Experts of a small language model: a sigmoid router, 6632 steps.
Below are experts of layer 2 (counted from 0) of a mixture-of-experts language model. Rows are named router (the router's row for the expert) and show model dimensions 0-95. Each number is 50 + 10 x the weight over its row's rms, rounded and kept within 0 to 99.
Before each expert's rows: a language model's description of what the expert responds to. This comes from a sample of Wikipedia text that the model never trained on.

# expert 51
Description: Newline tokens ending infobox lines, list items, table rows and section headings, e.g. colon+newline, ==+newline, |+newline.
router:50 50 41 49 51 45 41 43 43 67 46 53 48 47 55 50 40 63 47 55 63 64 39 58 44 57 40 47 48 57 53 55 44 43 48 33 84 50 55 56 54 42 55 47 46 51 55 37 59 57 48 52 44 65 43 56 72 74 41 56 47 51 49 31 57 49 32 46 48 60 49 37 71 42 39 28 62 46 55 40 61 44 58 41 54 49 54 56 54 56 27 42 46 49 63 76

# expert 11
Description: Opening fragments of common words split into pieces, often after an article, such as circ(us), disc(us), art(icle), ac, ex, cons.
router:47 62 44 46 30 44 20 46 49 59 66 52 55 63 48 60 27 57 54 54 71 49 58 43 41 40 52 56 58 62 50 54 44 47 50 45 41 56 43 51 37 61 56 45 49 62 64 48 29 41 63 39 47 63 63 48 43 57 57 46 44 48 60 66 36 40 54 54 39 40 50 46 53 31 51 19 54 53 44 45 44 48 54 57 49 45 46 49 42 72 40 55 37 60 59 49

# expert 40
Description: Middle pieces like ar, av, ov, n in foreign surnames and place names, such as Villarroel, Davar, Qatar, Dinaric, Pisaurum.
router:53 62 38 55 52 43 42 46 66 53 68 55 46 50 65 47 65 44 44 52 50 47 61 60 43 51 56 29 45 61 55 29 36 46 48 38 49 57 34 39 48 50 38 36 48 53 52 55 49 54 47 56 45 41 73 54 46 55 48 21 32 27 54 32 42 47 26 58 56 61 46 41 45 45 65 45 73 66 48 44 48 48 45 39 54 47 55 51 31 53 41 52 46 48 47 48

# expert 32
Description: Separators in football career lists and infobox fields, e.g. U19 / 1 / (0), Country: Thailand, plus name pieces like -an, Man, San.
router:53 49 52 63 62 45 39 58 38 48 44 58 63 38 49 45 61 48 44 51 61 46 68 36 39 54 66 43 67 79 43 58 48 63 46 51 63 47 44 52 49 52 55 49 45 54 45 57 46 46 48 63 52 65 49 61 45 59 38 37 58 47 23 50 38 38 31 66 51 57 63 47 39 45 34 41 46 35 62 52 45 47 54 43 59 55 61 82 45 58 55 50 60 49 49 61

# expert 1
Description: Short final pieces of names and words like y, a, o, i, as in bron-y, Takashib-a, Brand-i, often in species lists and credits.
router:57 44 43 62 59 41 57 53 43 61 51 38 62 72 43 71 54 47 31 55 61 61 43 64 64 39 50 36 45 51 53 48 52 59 53 69 56 60 51 46 53 58 22 35 56 63 64 60 45 35 50 55 45 54 60 47 44 44 58 44 45 39 30 46 49 45 45 58 62 63 62 54 55 39 40 57 70 34 53 41 50 43 43 51 47 61 59 50 51 53 43 46 34 69 35 41

# expert 39
Description: Prepositions like in, at, for, over, during, near after verbs or clauses, e.g. win at Reading, in letters.
router:53 49 56 33 58 67 41 71 58 44 48 57 50 47 53 34 53 48 42 43 67 62 60 43 51 50 54 48 63 62 45 58 32 45 52 47 48 45 53 49 52 46 48 52 40 65 36 53 64 38 79 54 67 55 42 51 56 51 65 49 64 52 28 58 48 40 56 59 48 78 56 49 42 55 47 50 55 48 40 64 58 42 64 52 60 51 58 54 30 57 43 59 56 65 39 68

# expert 7
Description: Opening parentheses, quotes and brackets that begin an aside, such as acronyms (TIMTA), dates (2011), translations or incumbent notes.
router:60 46 47 46 53 52 40 51 50 58 50 48 51 65 58 36 60 67 25 53 50 64 39 48 56 31 76 58 51 41 53 53 55 49 52 35 54 63 52 45 49 51 55 54 56 48 57 36 58 35 68 45 54 39 45 66 46 69 37 39 47 46 51 62 51 57 55 64 50 47 77 60 52 63 48 40 45 57 38 64 44 39 50 56 55 45 47 49 50 76 38 43 29 45 53 57

# expert 26
Description: Opening pieces of words like ro-, pro-, com- in film and music prose, e.g. row, roster, producing, bathroom, played.
router:56 61 56 34 45 68 45 49 36 43 50 58 51 49 39 72 44 63 29 50 48 52 57 56 37 57 44 57 40 66 54 60 45 61 51 46 44 69 50 48 17 46 51 44 57 62 52 55 47 48 49 27 54 59 63 62 61 67 47 42 40 52 35 44 48 53 57 65 58 54 55 51 42 31 58 33 55 43 59 57 55 41 53 49 50 57 45 78 56 42 50 44 44 55 50 61

# expert 25
Description: Forms of be and have after a subject, such as is, was, were, had, has, especially in "This is" or "The body is" descriptions.
router:52 52 44 63 52 66 44 35 38 40 58 51 54 57 51 71 51 70 46 64 38 60 62 56 60 60 77 57 62 43 51 41 38 58 48 47 55 37 40 46 32 46 63 46 42 55 45 53 45 49 57 56 60 49 44 56 63 50 60 55 45 49 48 30 52 45 55 55 56 75 57 50 61 43 27 46 47 52 68 55 48 46 50 54 50 50 56 51 28 63 54 65 40 61 67 64

# expert 24
Description: Latin-derived pieces such as res, prov, inc, pres, trans, often after hyphens, as in water-resources, corrosion-resistant, freshwater.
router:52 52 33 49 38 47 34 55 50 35 48 59 44 60 44 48 49 46 49 69 55 57 60 50 40 44 52 44 69 46 51 49 61 51 53 43 57 39 44 40 55 67 51 47 58 50 30 31 32 52 60 40 49 60 63 45 53 45 62 36 42 55 58 61 43 25 56 46 62 55 41 56 40 54 55 27 54 52 52 35 69 24 57 49 56 54 35 59 50 50 39 70 50 64 57 50

# expert 21
Description: First names and name fragments, often Romance or Spanish-looking, such as John, Al, El, Carl, Cons-uel-o, K-rist-en.
router:56 69 37 42 44 59 41 44 40 51 52 59 42 43 37 61 49 50 32 62 65 44 51 41 55 43 48 48 62 58 45 39 39 49 60 49 45 48 51 40 53 57 37 17 61 53 33 58 55 60 46 54 43 44 46 56 63 67 45 58 45 48 48 37 41 44 47 38 56 71 32 54 53 46 56 40 49 37 31 66 58 42 59 48 59 53 50 47 50 51 51 49 43 46 76 73

# expert 20
Description: Word-final suffixes like -ly, -ate, -ity, -able, -ive ending words before of/to/in, e.g. largely, unable, constable; also percent signs.
router:55 41 57 69 49 54 49 49 49 36 67 55 55 42 42 66 49 58 51 54 39 76 73 43 57 57 59 56 49 65 40 30 48 45 59 38 70 59 55 58 50 65 49 54 57 51 50 61 49 54 83 42 60 64 71 44 47 50 50 54 34 51 57 57 42 45 40 46 46 59 54 39 48 50 50 52 72 40 32 51 58 52 58 61 47 52 57 62 58 54 39 53 45 60 56 43

# expert 38
Description: Final pieces of non-English surnames and place names, e.g. -ić, -ski, -ova, -burg, Kazakhstan, Mönchengladbach, Maricopa.
router:46 50 48 53 59 66 34 46 58 75 68 42 53 62 60 65 53 47 42 56 37 44 40 76 50 46 58 45 65 51 50 45 56 39 55 44 44 60 52 56 44 57 16 55 58 54 63 52 78 38 65 50 49 61 46 58 45 48 42 38 54 51 56 52 32 50 31 35 58 45 42 42 53 60 41 56 47 43 57 59 49 42 53 44 54 51 51 60 40 52 45 59 48 69 42 48

# expert 16
Description: Mid-word pieces built on l or r, such as ur, ol, il, el, ir, in words like curated, portfolio, Heiligendamm, Earl, Shirley.
router:56 56 33 49 54 59 44 48 67 43 45 50 43 40 36 46 58 53 38 63 67 39 41 66 31 40 65 41 51 63 55 48 36 66 61 49 61 43 46 30 45 30 44 45 52 52 42 49 45 31 63 59 48 37 71 49 48 77 39 42 53 42 41 34 41 51 49 50 54 63 57 56 46 50 47 47 35 35 44 55 53 43 48 33 59 60 49 45 48 41 47 39 61 47 51 62

# expert 59
Description: Final or middle pieces completing a word after its stem, such as rec-over-ed, sc-out, attach-ment, correspond-ence, plus year and season.
router:51 40 48 57 29 45 48 44 37 36 44 55 55 54 38 53 30 58 39 49 57 51 44 63 40 32 63 53 70 61 48 40 54 61 62 41 49 64 55 43 68 49 37 52 54 52 55 28 33 32 67 45 53 50 43 49 48 53 54 51 36 51 28 49 46 56 55 37 72 56 62 51 64 58 46 55 52 44 38 54 51 48 56 59 55 64 35 51 57 42 40 39 59 49 54 69

# expert 36
Description: Pieces of foreign place and person names, often with accented text around, such as Tottenham, Toulouse, Tampere, Poulomi, Sant.
router:56 47 40 37 46 86 47 56 35 74 59 50 52 37 45 72 48 56 48 49 54 36 41 46 57 37 52 38 64 56 39 45 56 52 52 55 58 42 43 54 46 64 42 54 49 61 71 44 59 58 58 28 46 43 45 56 50 62 48 45 53 47 62 35 40 62 47 36 58 54 52 51 47 44 59 39 58 53 26 64 52 49 52 55 54 64 56 52 45 64 50 50 51 52 68 66

# expert 3
Description: Word-final suffix pieces like -es, -s, -ers, -ing, -ates closing names and plural nouns, often in tables (D-ates, Will-ers, Musl-ims).
router:57 58 58 63 41 42 54 45 44 46 56 59 61 47 49 41 41 44 47 53 49 45 39 60 64 25 57 38 42 48 30 51 47 59 36 36 62 36 52 50 38 65 33 40 68 56 54 39 49 55 52 43 72 38 52 48 55 47 59 44 56 53 54 47 45 45 54 54 63 68 45 58 49 29 51 37 66 44 45 57 37 43 60 62 45 66 45 44 48 69 46 49 27 47 62 69

# expert 5
Description: Prepositions tying a noun or participle to a following phrase, especially of, by, with, after passives and known: known by, hired by, remains of.
router:47 55 45 61 48 54 50 48 39 42 60 68 46 63 63 56 52 62 51 51 64 78 39 63 47 34 71 56 46 57 41 52 33 38 60 35 44 43 55 37 38 61 32 43 64 48 54 30 53 40 53 56 71 52 43 55 58 48 41 58 60 57 49 37 45 45 61 55 49 55 48 62 72 34 56 49 37 42 52 46 58 53 56 46 54 53 60 52 42 58 57 43 44 38 28 60

# expert 9
Description: Short word-start pieces after a space, e.g. sc, bl, cr, f, in botanical, species or technical descriptions, plus exponent 2 in km^{2}.
router:47 59 45 59 34 41 37 60 68 55 62 65 46 45 57 60 34 74 40 76 47 56 62 47 57 59 50 54 71 41 44 32 50 62 46 55 57 70 43 59 54 38 45 48 47 58 51 15 48 52 54 53 42 45 43 51 51 55 57 38 48 54 60 42 37 40 52 37 47 55 73 53 42 49 52 42 47 45 52 43 48 31 54 48 59 62 34 50 47 55 50 61 49 58 45 46

# expert 49
Description: Function words after verbs or nouns, chiefly to, for, of, plus not, can, would, as in "aims to", "ordered to", "opened for".
router:63 41 61 33 55 76 58 71 60 53 56 54 47 43 58 48 45 58 51 53 49 48 68 73 62 32 46 50 55 39 39 45 38 61 61 32 55 58 46 63 49 54 47 37 60 54 55 50 41 57 57 37 55 48 58 48 52 43 62 55 54 49 24 40 49 51 56 66 39 60 46 58 60 56 71 55 50 47 62 63 57 36 60 57 57 59 57 48 33 57 44 40 57 56 62 38

# expert 19
Description: Word starts about places and movement, like pass, land, air, road, north, south, Port, as in passenger, airport, Portland.
router:53 69 51 57 48 50 40 57 49 52 68 51 51 43 57 57 32 59 22 59 64 44 68 68 48 35 59 49 56 48 54 43 62 65 41 34 54 47 53 58 47 69 53 52 43 51 73 51 39 23 53 51 57 50 43 55 63 59 53 40 59 51 47 32 48 45 59 50 50 65 54 52 45 54 61 33 46 63 48 35 65 50 48 40 58 50 46 74 57 45 47 53 52 57 44 48

# expert 34
Description: Commas after clauses or names, and syllable-final pieces ending in e, such as ue, ce, que, ne, as in Nueva, Ice Cube, Henrique.
router:60 55 51 37 34 39 50 36 41 36 68 55 48 36 29 66 34 45 38 49 40 51 53 45 56 48 46 47 59 44 45 57 43 63 58 35 59 38 51 46 46 55 54 24 50 46 58 54 58 47 55 44 49 65 48 64 46 48 46 31 50 55 21 47 45 48 57 52 63 41 49 67 69 36 50 52 48 42 45 59 47 51 64 57 49 63 44 56 61 65 34 60 33 46 59 59

# expert 0
Description: Word-internal pieces built on g, d or v, such as ag, og, ud, ad, av, in vagina, contagious, Gustav.
router:46 72 29 42 35 51 53 44 53 52 57 55 64 45 64 49 34 58 46 51 58 47 49 59 50 49 48 27 70 62 52 39 34 52 39 39 45 51 35 37 49 50 41 54 58 56 43 29 39 38 45 50 52 53 43 57 48 53 52 48 32 47 23 64 46 59 42 54 64 62 46 56 48 47 47 53 42 50 31 42 46 50 48 44 56 59 57 49 42 48 52 54 49 48 70 83